Experts of a small language model.
Experts: 96 experts in each of 8 layers, 8 picks a token, a sigmoid router, a shared expert of 64 neurons.
Training: a variant of Adam for the experts, 261M tokens, 3989 steps.
Below are experts of layer 2 (counted from 0) of a mixture-of-experts language model. Rows are named router (the router's row for the expert), gate (a neuron's input weights, with its number), up (a neuron's input weights, with its number), down (a neuron's output weights, with its number) and show model dimensions 48-95. Each number is 500 + 50 x the weight over its row's rms, rounded and kept within 0 to 999. Numbers have three digits each.
After each expert's rows: "comes before" lists some tokens at least twice as common just after its tokens as in all text; "comes after" lists some tokens at least twice as common just before its tokens as in all text. This comes from a sample of Wikipedia text that the model never trained on. Tokens count by the router's weight.

# expert 70
router:490478552393597498501537527528444446482507489527374446508537496498505503500449516493420490404454433434433555421464587494440529535489484587479428
gate0:555575439493508493537456509541539434392509585540445479522570540528455542491455466534473427481492475465434511590509516559372463535487518482539438
up0:495513517489499486445535486441522484505553505517521567487500489485437513492552508469508460467496365499566521494465533506534443474456572536400489
down0:534464562456531519546595525432481481513438442380578437488490471531427545564488495560366492562591546467532588547437478462518456475460564513541494
gate1:453523460435527536470551599635497493486507408520512422491487583530527557498428541511447491493525510455496490451510476399430430543568457466449468
up1:496495510536414530475551550430437590433422548485448535514516501495473568373540578426539508494398488522485481529464508570447586477505496491516553
down1:450494552538535511488505556521403556475469564584482530621479474495485523521492566453472465531490428486467518497488538483508546691498441510503495
gate2:473535564501559466566476512485440557514458476461419464485474517523540521479550596481466468451473434472500532470533562533464520579549489509475534
up2:505390448469545503462559575649453411520441447417518581452554479520509462476506495565417483528591569503528450518500377461479449471551449511477482
down2:505455499456557510464510547474448515547386488519456464506532506552534429411519624503461502361519399519473533508539474510545541574621532532473544
gate3:452449567512488480458469491526495491526555476480458401455500461518639527482433495501511382524544458491511564480538491517400459381438493495562466
up3:417454527460467483460502594482513474598487544559488545645551473527554496507468530524518479459537587457489511534448572566448445445461443576573535
down3:423449557479527518518483506473482494466412495492553544488557510426407543466560547519485530471491545509374423434504541416500519494582507482526552
gate4:417489444526501403419491519560480459518480498423495561483458482536482467477520517589522536476572460441489511493444474505557597461540484523454533
up4:490520444482449492518520546517476456559498465525487492518509472520458530497503422423485500518494533558460583485524374403467538477531527485530475
down4:445554450538563450480537451542494433447477466527528470503510496441449549536563567550480500564519461472540503542542585546487556508549430443501539
gate5:532543610459689488569475536560501446474460520500485534474541470413482513484490544512464517446481607523530484362549551492460501520494527500431531
up5:503565549436472533459483547528474452495441522515526440455534479487338416519527609521479454554512365470494499551507498449433407483418541411481507
down5:474451631503505481540572529586493436434401498481544507467625501463541452553498543485503501433452562464466454415556520532462462467529453513404514
comes before: " ", ":", " \"", " D", " M", " C"
comes after: "-", "|", "1", "2", "\n", ")"

# expert 63
router:514502514457554561572585559547484509387470571395452432451545572495539513480492494554412471455500502398502488522412501467418568510527513502523496
gate0:442524431490520480530515601515408534439550499448461402529532569523567501400483474456468444433576396472535502541415468494435495467583594478505495
up0:502495564458460537460500456482564521538470499564513609485540429540476489556516538468533603538464574527537490512540427545562518504418444488482464
down0:476502494552432450561540441524558448551488464473506526502461463443483546420638524450454462471524506498529556490492556360439450533407434477553544
gate1:544391520512569571521487483503502551390539539448490462409431378496527556527553537477491519542441466506461470525545529455493554478497514479556534
up1:426476516513461476510397451531656537481465495492452505517430469479398437510513489486497454521464426518466487463487535535525479431512450429490518
down1:524463475563512569490579498465453450514651519540443537486468457443514416503472458532513509505523568520428433648511563536516639451590528495396503
gate2:446474500509483464628651453560456485576467486458488476482466562518543477466426518503472511537458536508526446530408571521438416497580515469434495
up2:520480524496471479503455438520427531460431474532534488483457514545459492594475513454477442566492520467514462511505462441464434525490384547558530
down2:487483591467475487551505411503464542487397542492519479592546470506571507566504495568528504594507529550551473557508429507505511499445468560513433
gate3:516523464488451444504443511525529431510516505525455507459522532556594565510425491511409513527447477466453455520551544558526511466449487531497486
up3:435523559577559509432476558472493532521556430637498561511477413525491484512490473517531484517551424505588604417402605412545498567583428468501506
down3:529590551491469444480426509473532503486482503484602494477497465492540486544378433484413530594501508577497540530550526471575523467543599549426522
gate4:426517463445496466484488586502447439503469452432455490499489520456448427533431521464460514491450441430673516530473536516456430546500504460470360
up4:464433431459528560534593516479503501513472423483480545503528536447570474481545554512473542500526623515497468498525584473510485474549379501534521
down4:448411542552415466484391463492571582403472559473445500476561546488548487538475499518523471477540428536484469466508497535437534419466524472392465
gate5:502473542458492532467516459539511474434529527461467483440523464502479448573480561601454483470413536403550576474486445468518463528463444486376437
up5:450510492567560377499430588522530504532437434531501536538514491593504521459502494438508611482477485465422433510495510498546502397540579611510553
down5:412548458435476566421484494515519410488469614456421519448518537458516469468476471595527588537449504567589561488543530516404517489454524536597450
comes before: "1", "9", "2", "0", "-", "8"
comes after: " ", "2", ",", " (", " =", " pr"

# expert 72
router:562446575484530552521537526472488499469417484466398512415597476470545581462518540448440532481526507428565538470511505558346527473549456405474490
gate0:579409494531491523448518502431560492562496507538531550430483542521593519432529415479507520449508529482498495500472451484456469551455477552425498
up0:530452419490537442516483512438480519551469456474502514504433487514490474502535491494514409473432547488509483578559568536426603491422415501451495
down0:462476474408547448425564562519487420535442526583516421485529526438504529498644457550494536569559450454482520559477501473426478582500496492511488
gate1:569477561434514525506463492455515514480455554465457501464543401466466500548473469542556402519420484457537517507473597543455541450572589386529501
up1:498535561494443482508607589489504423515466507508483462450493524499357466527427466482508471457476556504496489524588529538454485451510413373516492
down1:482391457491551526477419466499532523478488508560521422563505516541484503543475502444568508546469477481562484564522518500504478593500499533510550
gate2:446451588441535542486469531405561437487511436482450462480612583491563584474420514420472504520423547463402439430500438537474566501490495479452511
up2:517558523431475460529469485595454566497430429486490504482405526515507456529536563590492532494524482406522560571519552536530489484561424584579456
down2:500528506588481491625483480499461457512532532524472444393546466512485491594535489434443586507375552531547505495501496519498532553491424549489528
gate3:440569608550445546565549555533426508459486438544431449493502512485559634499599484431519457438528534527535559514529456509449589556496409561445516
up3:478508506445447569466546542567473526481566529508442585446549518448460446493594543524490540441490472583608479504462448566449415535542482493437554
down3:554456500539516494507457554497567437534545472485459441451511516474472538636429465563457513399560476587514457514508433518528614532410532488333549
gate4:553419571476496502498505472424518476492451488484541447464554560546474508577537479509526477582531505519605501498491558486414412424611506472517525
up4:526470496551455545554479542595502503579519467508493487467395378486521472517437548463500435456474460454494450480451493572540568531423499524563503
down4:507473507484538457500517467504521555526498472551536499588550514518449438566532455532417554607505511504509526449650518407376441475452513504473521
gate5:502532501440456480588588540540462528532370440455456430489511473548524562490589418597506536506556563478498464432513445479539489476502487558506485
up5:498548504444523585480515545441568487535551464528476542532487595570523458471471582489559447432481551471444506598533454584521515547514496469530460
down5:573614537496451427484491613599525498425516506474471510475448519493531530606530455499409474478524532492413473507552483494484580497409542417505492
comes before: " |", " ", "|", ";", "3", "–"
comes after: " |", "1", ";", " in", " to", "3"

# expert 49
router:526550523426499522512515578527494554437563480438442426445622487580504589473443540552467499469496414392589508530483447527422515523591511550448554
gate0:471585512504515576518428537447502459466439451523501507523516478381456505508428512491477475512468458483518513384452442510537471498503468468436520
up0:465452458450570489502544399445448396506462499529531411549461534533483430460518487500434510492502512524451457621521526464448528439381479480537382
down0:559515452471530619547520478557501455462557429493441441542523497414472424402540556464496556411445498482420545486525475491549491491487513542438542
gate1:533458438499567495413479504485557506476562508590441476434467427474574572492532562504529468482439524451510393538504470482504528502412500516500519
up1:542566460463487486546556427590435452587437523446564456505391507541456581550524424472479554446464580493599518547471496599537488521458517478521484
down1:478487548581486502444532542448579474525519496593609536433499608451536506441489563472500383585494433535510480534543514417422559518472511442465560
gate2:509528477473573541460514542416543454495486450529483480526547460647476459451510531563504429571472592579544514575480483567423486458547557540445436
up2:440470547413500499494464499490439581576542505548435529544557533469536519427474513445565460520515453504450510472520476547483569514505491505488629
down2:437434480540546462510507512546506454560493422491539510545493512485481477627491448611447533525560524565381485610426492513539466436384579506539604
gate3:594508571440512534430573503518449562529399504502488399533591530479506645480590543526410456545405477551548415455545369477555481410535472515546490
up3:472605442478470472486392445579532420504566507603495504422520467551550411481526455434551480517480539508434529476432624558495544505502561435495451
down3:533532497479422436471492530505573635483409537492470475519525432435396513471510518490506459536463482601465477432491414509496550509566492514505414
gate4:485530427551634509498469553485386478491474550554464465558507538577466579454390466512514486319555500405483551438502465518477583544535539525524459
up4:512536470421528504504492522478458487500463372450493557552527410478467391574445483470510431600440630549449615549450590616366443561455452470493441
down4:345406525445512453511453586483462518495493419472449466492521467509542474492491417506443512509519543455546484502526531484492491452536453474514564
gate5:540375524414445543376497516491504518511508519630436476474533531557533547472512592612471573431388445460629437476496425461457584531497502473491488
up5:589491546458476577523518471527513439535461541520571467467495526505540536549482521496492526445418390540525452504441492610543485488482556498452509
down5:567359443560506418514505556552431436459484526550510434441533540483451595473526544466475545512516596537467450464483498593580467438523550457444457
comes before: "1", "2", "0", "9", "8", " to"
comes after: " ", " in", ",", "ed", " of", " d"

# expert 13
router:465463513395603456528463539524477522453467472540390555575568519529507515496415581508452551384470491472481562432470481549423513507473427490452423
gate0:517503505494453457478503502498542449526511491449513483525500540506514466461474505530396503433579576501485456357451489555524417400479402471490512
up0:523607539380498532517530497502506496564537540518512533453495535549617449522531554528459560413557527450425394481464397533521480513510475525450655
down0:481497478497538577489537528510551435480513449442476566512468418510483498466625487385508519535485491527474425561427496474546554469475514599601429
gate1:460578550540499466467455495493547492447512546550474484512604456446394468538491563497555427492538440530530576540497363522529539439491549485490458
up1:510467504563417507527494531470511468505480571541531475518413517395532501414562577533507509490494488483584480482504579512495407489475439383474508
down1:586488463634475595440469503466479549561484503484490485566490436501491500477569529506494545492545506552498451494482500456425614505462499386473631
gate2:439567587384585596444476491398530586522552540490458484532564503445417469431494513458478542388425425535470475447522487515500452525492510526471580
up2:553498514494437612453471493546570400493514505500548446477514416530509505519566526424536397562522523550561485579508495535440552518534535388544489
down2:482566573442476549500488464453497471514552487460462524589471472527452505490381639483460485585499504435518431476596478522448546514526513446511488
gate3:517475495552588558531549461445510482557475527491455517468613540508450433445569530517566584506455448499394432568404474510369499494524392466481410
up3:476509494486562432616504455454458407527545511583556525521504549531587473535528604520597584470534512486424425467536464479414508520502490417451487
down3:562476469520437427514550543445545546489548414544541531502457510600551496567565472490521338487426546574585505447550525540577509491539460534477482
gate4:562479613335500491518536573510474520487492487504457522479591551519492531581472535568475532460483415470576569538526523487481483526530511516469479
up4:476495488485596510534569496496468485491432471448566423446476451453564580509499516388496534516465571502415396501506499524518461476525573415451619
down4:591445514587511528458504548486491558417417468428408446454453505514594608552533522475567549547433631475467566488497499515482510493532566436503488
gate5:441564516474463435421439516488502555514400485474523494497557505408421530468464398413464423578420502491506534484568486513494509541546450473428468
up5:506477578407469513441495495506543544554415479433545529494524435395438551476509472420451492548498417499627590564578532541453469461551492509491448
down5:516482534541601506583552572572493520493462617442519504420517416516550448492567511482617495448463470448465482540485527500551485554502535418554558
comes before: " ", "1", "2", "3", "4", " D"
comes after: "\n", " |", "|", "-", ";", " ("

# expert 62
router:505462456439540561505565615542499509395510474501403414438523514490513563499472514544440548480421469437526462459461489552520610502531421530536416
gate0:559449503447492477569540528512492459493487428461483401509538521497506478460497475504428561465477506499430487503486614487478504599540545563482414
up0:514497584517417454514538542435464482509540524476513397514492539478486511496510471479519514491474489516436509587496564485483525522486567518503435
down0:465523564538524421531516503562520518486495526509443524499524447495452414435551542501565451452497534522530544478472413614512547522552503606481506
gate1:493568605475560544461650583532461504484580470531427528496557426526515586523519535491432463449500505435544491417533621474383496558520575481492473
up1:568516433447414446486467430454628429521486486479486591436512527515477504505492521410535501454417577449455551553488482558480494459556502459575458
down1:501526536534528469473556497529535530544548430523509510473401538476534593438485614601436465570490494486521499432489499558461496559436521567531496
gate2:502511492504489502448439557463531538443520424486433464440496483500493482528512523545531524471468535454466535571573476495517615474568465626572508
up2:563502505510476487553455540473506549427519355508463447483448546515479512524505512546470518437414480482502528564522404554515577502595504537538563
down2:493461522515431564350461508526500538470497506546541556447489453411490474443559573488549381489415567429507441407525440459549505465397514536518460
gate3:475455524453533479574569533566526506520479569529454528507452498541494523543518501414464585540514565410445480483444515459418514568490466523510440
up3:539608474526535502415507422377465532519426453502523500560481557474548471527516507605494469495457450502539438485447488550560423476505452404544528
down3:469563469496482445493555483372461498438470503528527452640515452470493507502519516498499527464575527527511567458393465547467438525452498565415460
gate4:468507587523553481506556510587415366350508507489482483435445529493562518482515513549458543500537469566495486517524499543520565488431514597540407
up4:528531460503424559443468538506484611475507375424496500508485482486586491460558484553480513542488543545525568544493481500541667533547567506486495
down4:495537496532395461513496512427526590556440508456541484527463503543458509432515472491472425498441562396454527483494409489564505600482492521512447
gate5:464396522453507513527548511482536365531539502549529375468478573512528515452565476553494520478514464502507403399461482561519524436476573592538544
up5:471476458477466454464485499565520567508511464448552484496535432549553550508471512502509538545553454518568548466590500456524517489560599369456500
down5:481437489539425468477387568535601460491516495423496423561513461518506542537479433431418533529473469412545472553503469489585486510457482470441436
comes before: "9", "0", "8", "7", "5", "6"
comes after: " ", "9", "0", "1", "–", " ("

# expert 91
router:524532526451563517442480545550486458419551476527369448461593544454485482472405541427489556442538552460482528567504461519451508462476492489510441
gate0:500476608484479437460445532521487439480435481513479407544615504507528426457442503418505487492557443474571568458575522492494524466540551556532503
up0:535481480473517486423446479470600464424534471534473416444620404480500522495506519393509500468445499534533600478538549498506536422499536496552606
down0:429479517471497459494545442469454535447486493451475622354548456625509466495438491544453508459500538415551452502496439518530571569529543510424581
gate1:389526469466413502509529473542518416564501542434514569504532434494474559452313586517450449442478529484557333498429507513501441538515632468482555
up1:506445535615542453485494498463480529526518540455479428466539478547454464619537525586553475472456427525541559518470580488556432491447461653488468
down1:547436559600532461518465455407504520567567468546422486500567506523600557431414469481405600427494586519516465551523429555530429482477556521437599
gate2:422601427460476468438335536514507521421532495459449522482570507486458489452563504436490511454410522471445586474482503474551458468418488506520411
up2:543519538436563458485482501506448433518492692548460512495630434488508466528532570442511480413536519454508452523583468483441431566520455532519509
down2:427591498584494557538434457512459558531533467497474397542441492433545508447479419473461486539433441469511627541415379495655540491478459516485451
gate3:547500580474551436553464526471491611558538510574509468426490498534552499433476530506483423430505465486516458579455482491505520520474516469601548
up3:517504477557470564453527467540440439506404529405479485464526482492517486562554475506545567546459509570441478454553490464483502440569496637570494
down3:528553458541491559540537517532555559559501537491474407546521479428523469525457492435482527518442490503542394520426504448470546433535581455463437
gate4:486493461456541531490481469543457470392464541561460493507542477512475426442499472419508490508437424457490499468469575555495518476443481447427394
up4:491464441526436614496455459584506581558546547581513553557520512480447439477501501542555473465496435481468448547557520517577511505447508442475482
down4:534448578590379399553424468466539508473487434495602502490522624532471515513515520488467417475518497522508490429464516473528547491528444476535474
gate5:522394448440507417602490474508533518469505485451414509463525478518444468587430515494513552546494426515581360526416471530393489496505480482462612
up5:542488519508501557524439439436498594589532457567452580502531503510509506514554598474512520521539455454546425557510534521497471479504461473510479
down5:500548420507470468420506543567418586522484528530433476420426513413508504450547471437514582354439521465450446441609525535569431589573518544448493
comes before: "7", "8", "6", "5", "9", "2"
comes after: "0", "9", "1", "8", "7", "2"

# expert 77
router:505457489473584482631545568530474487463500479426461493477610573545570550532518573501389607435487539501543455462379429562479465566543385513482483
gate0:541516437493530514451443530497525491467520582574470430539476555589511448465553595483469500456561466525545549479485508591478442459417490535523429
up0:522492466472472501586467562539558470371506524526492464499587524498514417521509494486428661514530492584569455497460500523537440443492428540493450
down0:544336462431479587480507517496498465484550499424547519642447491500511482420558538517481437540593525507449457607488489507550467403469506521507511
gate1:446487526540565531547509508501528487415474526486426463535665518553572420500463429471496543448503473489552531583475485513492533491531473580504499
up1:471435526484471518610539547508502503443435543490448534451634544478535524473499496593537569463444487510468485556336504511577547494538505561525540
down1:470462600517581482547513494513484470473496549402456498503541504403564391544627439453563406578533543552587508490481415489527520556477547623550512
gate2:491478568503536468574524527532479489376452461501449456547574531508417460452503464517517475497537437548460449541408457528520523480497481478531519
up2:439458477526479407573617535510543510510447527434454451446525531534494479471535474669487493500535483529502463537434548659550494512514543536533438
down2:479580506514532438609556444479544519477470523521458539450473505475503449512506493489619491481494603522557605459565544525484588459538550554556522
gate3:438554547498467445559480578453411455475501504533491446474527578479477570415516471517391602479496459452575527509420421505398544582437499475345487
up3:417400452497454477583456595510490502541554490499489518462471572489368520491589527549417576498545538432555499522506425490526469445461433437460546
down3:476547489462533426553541462561453489474437483508532422436523471489509554476548493487449510546495491418485472432499486571510419529484456478428509
gate4:464525484499507433538455563476354660497534485543428523459547464514532577482578499476434518536557451502526522498537522445461517559420541496499565
up4:521538580527440445478510497387529334449421557454572464539435595445486492454399471534475563501498513549433453475447500506529495504628498484451431
down4:519551466567534573482440540488492433470555560540470488533497500545422397605500514505536414479482450484487509655593500536531584496468546574451502
gate5:477541488438509440600503477517576555426559408563478582526502500471489544509453503399547596511535573465540518435537484555478483464518547481364489
up5:476553511448606457599511490468552568469463509530504462545494519525508484526518501508520521495505552539481529400495523492553525435453470506501494
down5:543456540455504407409534528453577526507492457492497577458560551502505462479516473501471464506500394450409460470470511494447450468490451474514547
comes before: "1", "2", "0", " |", "9", "3"
comes after: " ", " |", " (", ":", "|", " \""

# expert 44
router:470550520486493446498542484479493492392522543537407455485581493499490430453472575474462492479450438460450553469419462446401526436555563476539411
gate0:608547491547513503466413554533486554444534478580453505484510485499568404547526571452526486493510445528425456509430349465494483498562537572525546
up0:479535539534465494453599506511473566342560512501446513501498525450487386484502493407540472378485407499487474501474453496491514473434510412455538
down0:509448467507458507555493418507535440632404565485475541517571546498555539498441501509459561532547527504523548524507501534522540510466479506490458
gate1:574536478529562532509512554492451533563440477503513459494467477447439467522610547533484557515555456487514548469559436527470435554531491622460506
up1:462431519494538504496586471456440520465420473399512553508557491543513541442554497565508569528526491495571423542436472559526460401527531580531503
down1:381466370455432568499501453548471554460530394492448555499462495477455555429489525528568514512466584524536493499604489621509440567515479492456495
gate2:557457377396488482457500608463525500520529548502433506490509540477499471449483512478442482492478553425539437476470498490483455456483503450540480
up2:473569556499565563567555517548501389496453486474489513483514458594543464495491472439544495490515540444447513458502528484466501565448482633432499
down2:539528469432528403501547551574529470487528476543512473449567479559525514470510462449469490469451599467502555547482487476458526512548483573429470
gate3:507484564449551507472519504519438540474423563519459494516494502520562461442505530476468478523506510453446504456442527518356429488586570581560476
up3:485494443492467545413437447480506480538511472479521598491533579512475498593453465507523534481435549580511429503440540455539543483491434526510469
down3:536529482505499489426468491474553475502433517493485507497551466459500452564537478405495493563525480388503486523436434425543534580598460481575553
gate4:613527597451470568469484514453467396496504483500414457565534576507535565417423583502499490535551482448495539470463555450510478502523598573527474
up4:473496463485571565436419496437546571537470513566511542521463409506405486546464409462512465457474492569567535418486477508520458487538465430486513
down4:535486475587520489513562425499446528524574488483536464492486603581547533517433491488521531534498499532518480495519489427460515550485520563388497
gate5:430519418486488529536515516531495465417494496495539435485458571549564521525463436543471489487554414474496476358543525454484508437502470462522439
up5:501475502480538503571504508581498552582490533526531505537489495557440522555519472573506518568474485530539443465467475551506514584540548481491452
down5:434498517476543459549467484525565412498560416574488497485545490508410486469477512464515572544515512456437525512493484500500550491528524515536528
comes before: " |", ".", ",", ")", "0", "8"
comes after: "1", "9", "2", "0", "3", "8"

# expert 93
router:517501494422589507479564547491440442491444412465339471535579593514451576468467503501441550488486487423468544523368548486412481500516404542541438
gate0:439512565502488416553497427394534498512507445526487522542491528456485487492408497428454512519501479487441569456506455491538489438477490357554471
up0:449582389490490448568536499494432561546485379519503543496512428447495504524476472447479544508480544519571612462528384514421491424458467511613506
down0:528537548418584528466449494493499483500565556607502424484468620539526395555564466460557516467500575477500502545519514527469520520576483514446582
gate1:521571463527507492529513568488429577512520425532500520536498551529486535564450507572470493508458515586534544496425449472544467528512518570563563
up1:432489482506488586500516510407570534546516535577538395516511518461466512543481509518471403527494407445474570362468429505426427544474575473543525
down1:512495484547464518489556515424490427457565528482457522402510617533493414588553411521538534585543412522342489551559449452437472464583455519478546
gate2:467531632386497541544500512638483460467412394574420452555504503504528528561496445510473507457533544515421514540501481470474575440571421502509565
up2:538509427413609560461471514427487492544583453448544499495512504584465484455606487501542507488540394573564531477560539473433510526485470495443509
down2:475451526458422538426530439536540446369524519468497423409522536518549496528412512502439474510540560521443358522503497549501369384447488587533594
gate3:382534530515543529415441583466508585505523491451400479531475484451493578484595554466482501401442502344515439478515486537536469439564370518551453
up3:539544451557515498545489473466527513523435626531501376471461586472518440469530488563531510580511495533506483431558624479552532575427589550465479
down3:570486480524463498562409427480522471569521504567510514514529378465497549504433504483497555506534518436512440513453410481500522450510523546420464
gate4:615412466523473554540511512530495463434494527469486396485572476473550478525491616462426550472517498512624410540484479504463578567492582463596463
up4:522518497608441558536471532466545499541560660468440505436546532496576490442480492523463579497523380539468412561469530564485560625510442497528545
down4:515533554589433470575594571484526556516517522482408495504527542510405463563464493559516480443498461536505564506558469528517551508405503611554430
gate5:510458459515460478508446455544532495513542547424494412538473453508470556549447554469369494507490423445525640468515485559523490423569500445491434
up5:429459494536525471468441440572469528553517450476496535569385452453530523522460460450398517528511518451562540455529514493498455395539439573602560
down5:547505534461505557571521531635519456519592458560473513521506498466517517600498406534518483469401518446441436501470486514481469411466522546548538
comes before: " ", "0", " cent", "an", "ian", "th"
comes after: "2", "1", " ", "3", " A", " the"

# expert 16
router:580467519374567507488578526433502478370453424441423520496538464480512501488452547468397506429432518448492507536433547504381502523568500436482476
gate0:502447568458541559468514435390474522430436406552539526435519548469476488451493467519487504569505507489491505470496438524453503548532389468479495
up0:547473500413542486499527470484484605489478507502443580510454507486425388504497334565479531552394468485447518459457496501491440495510490511498409
down0:531466445571531456592557507510452553484449481460442504516522432407429502531531535519556585489491461581454517493472509529455425530538434631493546
gate1:446437577495531455459538479588519466474468495551448404446488561466421475570444582457470537438479536436588436478486424454626573529432582436470422
up1:537473490482440670494454518441620512467517477484485503574511617486513477437522492452484536477566609411542528492547474532544429515520575483433527
down1:408459539489491561492487524508499474496470492449518569500517474464560506457518516551403391405505439483566480458519620459453476456545538501519551
gate2:524551488502497540484533512390586421550493450479481563498451481453468426473441598538475514388510445512475484524468508500488597500481529490503460
up2:519402472513358532500570520557538473479564596409493476493445482511491498490519602543559567422458501530526480472585456443519569437520581505560515
down2:522492558500478442490461405499446555530487539523608489441427508612512536473474489440456486627463552509510406541472466480574503655569519425489523
gate3:583434513476543493502574505446517539525525494475434544493636565519534511494513475536514511515518580464515493544437476428408468508470505443410469
up3:429528462603510449502430517560429521493423482432536453479394472493480503496461485481437575545449496555448515490537511506522540596461499554417432
down3:506477490530504583534449498502556526541468521522550549612588519572587526477477401528447512508432500470536506427547542567397540609539538461485576
gate4:610492479447546524499570447517528500523496539505428531483533579601446506521421558516472498484541567519508444416526507483499490513595494442463499
up4:497524577484725474542497533542532503495499484545506406433509481491488608504510502477548482525542558491465550518515512349471631539506455419480500
down4:447446501554563451481456552509482549556476556433401594483401490378456509404506514561538542514474469530512463569520467517489479466538576507568619
gate5:508478549456553531488526593445490427394551575507536489489539481517464484432540411493416581519500471569556454481525514542543501498528581558446404
up5:570494531517533518539513532518534434522533587625496425401564495556527500456442474473543478506426478541478495518460477529515499574415559600438511
down5:512551539461513472510477480537488436524454468505601589497450494539593438550553501580470459490426509557608497564510489548503506497525457519419559
comes before: " ", "2", "1", "0", "3", "5"
comes after: "0", " b", " B", "3", "2", "5"

# expert 67
router:441510576422478515462487512549557467428512451513423378526519536542476494471462517453454539467546457378515554418471503489428498498621417418565485
gate0:432572565458582571473500512433518475562567458481499417425484531489452526493510431444478496544490451507468503511502487421485476498492510433534515
up0:506441484417498513581496456490554509501494587495508497420512445524510587398556520532424481436464575464575468475490435470527503507621506548468456
down0:538500510524499432502558450473374496437481441493453489554549534542428484492539473481516506489523474498418499470457491525568424499400496545445530
gate1:449428408429492528531504527526462523503439542413521528542555574532544551452521506615455563467558558413450418396540517568530496615517450587499480
up1:476559513510494528519504465462602510466461497416546530482518504561562546462551485599516630527499478538472501539481537507516408480378571538499495
down1:491515485413383551466438517489516497502655519496453528489440496629508541492568531458523563449522498510586519579544518540515473454506535564584490
gate2:462492525408552536502492547544445532596416538499478454505415480498589421561526480474518419522423480426507493347421550520533559518567447497449430
up2:582514484519500531438529546499453466526487403433481554423530552551535586543496543560469531511521538566364487557571497460534479534475471518513498
down2:469462527529436544535553617525526535450519522492512388481467523507516438444535463519501524512553444463530447433491596599531577489570461472497532
gate3:528581555542481543484525457525343505425462563541464545446494565584478524559523505552534402483620521480525482509534518481524496587465556440575566
up3:477551497480475482518486479524623558513530530492531506568487457469462500500356501435559531490475516525444616480519649504517546496397478564475405
down3:521396442529489484557539421441475471454513418505561531499551496532409520495496522522547531558515465476529453557576416532559424479472491395493528
gate4:468461468486486493456479488407541450476517505442492462502462488541555434367487510481479399500627570510481398460512495458507443513569531512559470
up4:480554463471499525529478479489460560553420556517505628544492504407478515491511510530516551480434486506520573426481623617507511575380531637490499
down4:502535514541585418557576460481542560419493417525501501548499430467440507455545517556526502502535462478528471558462480424563487446443436447539500
gate5:576506547510439441444529518486479430502546477515477571510496464566619402467373516532479515497527570473491490532493539492474526539475469438438489
up5:610537487475489482517420503505621431453527497519518511421514540628607520481572481536557514513535475469486460531512396447508501485512480553509522
down5:442469564548450445498498415520459530559572424527521438465391510515427518478406563472480430478569535403574444512460530562462525511496523451513397
comes before: "-", "|", "\n", "|---|---|---|---", "The", "="
comes after: " |", ")", ".", "a", "==", "i"